Weights of a small mixture-of-experts language model, trained from scratch on English Wikipedia: 2 picks a token.
Below are experts of layer 3 (counted from 0) of a mixture-of-experts language model. Rows are named router (the router's row for the expert), up (a neuron's input weights, with its number) and show model dimensions 0-191. Each number is 128 + 32 x the weight over its row's rms, rounded and kept within 0 to 255. Numbers have three digits each.
After each expert's rows: a language model's description of what the expert responds to. This comes from a sample of Wikipedia text that the model never trained on.

# expert 7
router:131184133124117099156095071132127141040119060139152122168079156103092092124185063106097113175116131150142103126132146075147141144125119227118153138158171162098091090084165136149128107139132109063097203123171123154112096140158119075131136148122091196135117123110082175159164079131112122152125130149105121131101140171134158175095117072171148135180102074147118135187139095111113151087132147153138160094155056154106120096121120147134105186119166159152161165192136144128123158125044138203140138166140152137151147124098142128189128076107131120106136126163172167124169100090124146178
up5:153087149092089096136089120123114148130123088101138102050118123153128171101196132117158156067116120126125143157066138201107163147080146137102090156145127101120154139129103090093144048150138087116112142117093119072125092106073132137130144154137173113192078093167143157106163122100141135079170128110174154145110176121148066127218168135105134136150124121116163104126116079106149158091148185165070165105174133186097132138152101158135149079089165078118201160141155142151161067127081169146113108141080088103147139166158113066158188083112111107131181174145144150114153134103155115154
Description: Periods after track numbers, line breaks and percentages in election tables and census text, such as Democratic, Votes, Total.

# expert 6
router:152089092130075166109086166088140144157130132174066172134136167156126142096122159155097183049121122140119131102182135122060115154082148061107156142105136122136168172106105167174130112125153110146156074128161105057136144160104149137175085159113104165249190129106094104094103126139134160167129126139068159112209118148143165155103091114132141182093132133153122142099133165129079153208123115142102122162152106101131169153128134113092137164097086168195108116142106150123139159151151127092096138135121063105128103121170129099094127092103147064117138096072164114111194096131133127107
up0:138027130112117109135083179127116164149101042129142164119095111098137119139150167119124099128133101126110097150172125128135135129141182165124117128135141051158177085140167148143137065188131121097137076140071146081159132170170131143112126120157109090119178102139155114104161127112202173049153120102136107117122158147122118113168091151124167156093096073122150138169164146117145157138080084125089153086132118110129151094151120148079179057099141130144120102142140097156163131123151089080121104117071097149134113173111113138235133080114105139110155186062168146198153148119167118071
Description: Closing quotation marks and pieces of non-English names and places, with accented letters and particles such as de, du, di.

# expert 0
router:124157154144125127057109115188156101116131161115145172117125132143124144080175137110095136055105125092130108137112201151083102078133138123065083062116107144161161161140107102080148136142127122110152052121147110133132201145128146180132168143126099127132191146210147116112188126115145082131140124124107101199142077126038150114147103081132175123122161109119119143101149193164146056128052116171137091166147174143172159088142127172176109104139120108115108062147090162123121133109198109090185166179166126103091148157135148146121113124129117141094131141125065160108122157146107109149
up0:129131060085139037150100140116113132129115084143139119145129107101174154174149106161181152114098126141117153128124100135112192248088148150152099087081148125102140120122147152098143135040175122152108148076121174120143100120144173135103096164181188126082104115140169126153122140103153194148128176120137126100115154106146093116160146140145069170091120073095150122131101120085151120139117114137135157068187145121106054121110105057104144165126179117189180135148126119154124099094085170144085101107096112171164136107152077114103155089114186163156146212096123098120112133107127148147
Description: Opening pieces of proper names and middle fragments of long words, often in tables, such as Ken, Sak, Re-ason, territ-ories.

# expert 5
router:089168149147135107077116142088162109145121090152122137120137102118112110155138142096092150101182131130146141089134095105066133103164160080163167124149161081169152088156143104103081135136109141092091130162085118048155096120082086159105126081152121102112146166110079120145070139144133162133084088132195161055188118120122137082129148143106072160172112155162171135136156121118145141143127113139106147115175161138115134095172099184080094150114084114142103161141172085149131103121191137080130116129136103156114111181134120101157173133139092115138062110050116079226155058060148189159
up0:103088130139036184204104120110061114115103047148135100145115103089130131117091091117126087061090135144129173107170095167116156129128086190187156140104145151147170121135206118155179119136179202099094135124073156165126116171158144159154133124174114144100112129176140154143129134137143084128094165125140143073183135073138142135171107125176098105136099150144152136176132163120166117122130076100156172091143094122125121160082107145044091126163129092133118146176130056092128156138115128090124138061133083185098100122130137172134117107137145154145111150061119132132107080090162147105
Description: Closing parentheses, dashes, scores and numbers in football career tables and stats, plus words like goals, Cup, club, footballer.

# expert 8
router:134075144174155080207130067070087140227135122108144108088101161072086160128173140149081153135112141109142124090150129131178133088166094109170059087158101210132130153161094158146163089122104126136185174134113126116153172093147166101116129118116120080186141161029072125155074108129159118150149128139111154162115108122100130118095071142121160106098110118138153113121121157111173131121159080104098100108092101137103130080165148153160154125165178110138105135147140117125104144100188117138102108174159151152121156130066091087076145153112118133141158109128148066173172115187118076104
up0:138068099099111122108094126088123121116099096120123171110124100158159179111152102139155124136136121137122151169096053160101154173150184139176120120105154090095160126158155167113150096104141057134085140153156173143096113098130150101116103110155194123154171133089192139132106120114113219127100154064161103135113184085156150103193117166159099162126143116151152147112106112079108161129143135161124147109195148123106095175201151080089118122112084173118110123173099119119091133142035154092108118118117152150200104099170097079151183081115117135159160143094134136124042145098170099075
Description: Commas, periods, parentheses, quote marks, equals signs of section headings and paragraph breaks ending sentences.

# expert 11
router:126159154143130125054112120188159104117136162116147177117123136135124130082174138101099137053104120090119118132110202151081095087134148129060087064126107151150162152136112111087146139142122130111156051119151102141133192142129146175130158138116098132132194145210148113106192130118142092127140125122112102201144071124032146114148096075128171120118151110131113146105145195159146052125055115169133089168155172147167160093140129175170110104139117104116113065148099152116124130108199110085189161185160123106093141158139150148125109117136123134093136137122062160105127169147104112157
up0:079107075098112145212093140173128144124144065151121109129129117147160182126154107102145073083110114155135181098166135115121157117126124125208152149105118134093122116135193142116152113108171104116092112101152159110097091117143141125104087111155143115100153060068141123117105132156141163089148134105163111047109134118173126066183118137114148110060123154133170125236141141095124171128126119151110115111164112137166082117098118032073174136103155119161136139121145089133106157158088126130109074151098087169161152162137089106111090142117136233151165164055161096110113107105135165140
Description: Starting pieces of surnames and given names after a sentence break, such as Dr, Daniel, Wil, plus second marks in coordinates.

# expert 10
router:118110183124061119121128112158133077161124163105155165073168132129125106116143122084054159136139076077143092138110155118095125089124140106160094151042094125089122100133143147093185133060104172143127187162117162152176137149182146097145165177126154109191171127100129108104132105099142157123112119123169136236073099113137115123105182173126143161111095165152162122102153075110172141117150056165085100159054153077093141161122107089118144142128100099138109119103129132117170199106095125150160119101114153173155150138111159151103137149107125120137185124113149124108150220120089182108
up5:123141116142109079175153039083159110135130129165100091160205118065179113081108092122143102152147124139115129173052071103117100137102168100249139085096085082120079138084129084138139110073108163103154148146128142175140191154193166069119149164123150146190148148136144163157189155163136111123127150142077149151108167117131085093111126159115115124128117110071131113133133175129116101114170129079136098146099161135097106177123152082121119131114135168123137167163140092136106132075115172157137116078119147126115106113134114128090158165109115104162085079127077109163160170064128159090
Description: Middle and end pieces of common words and nouns before of, such as a-est-hetic, result, sense, World, first.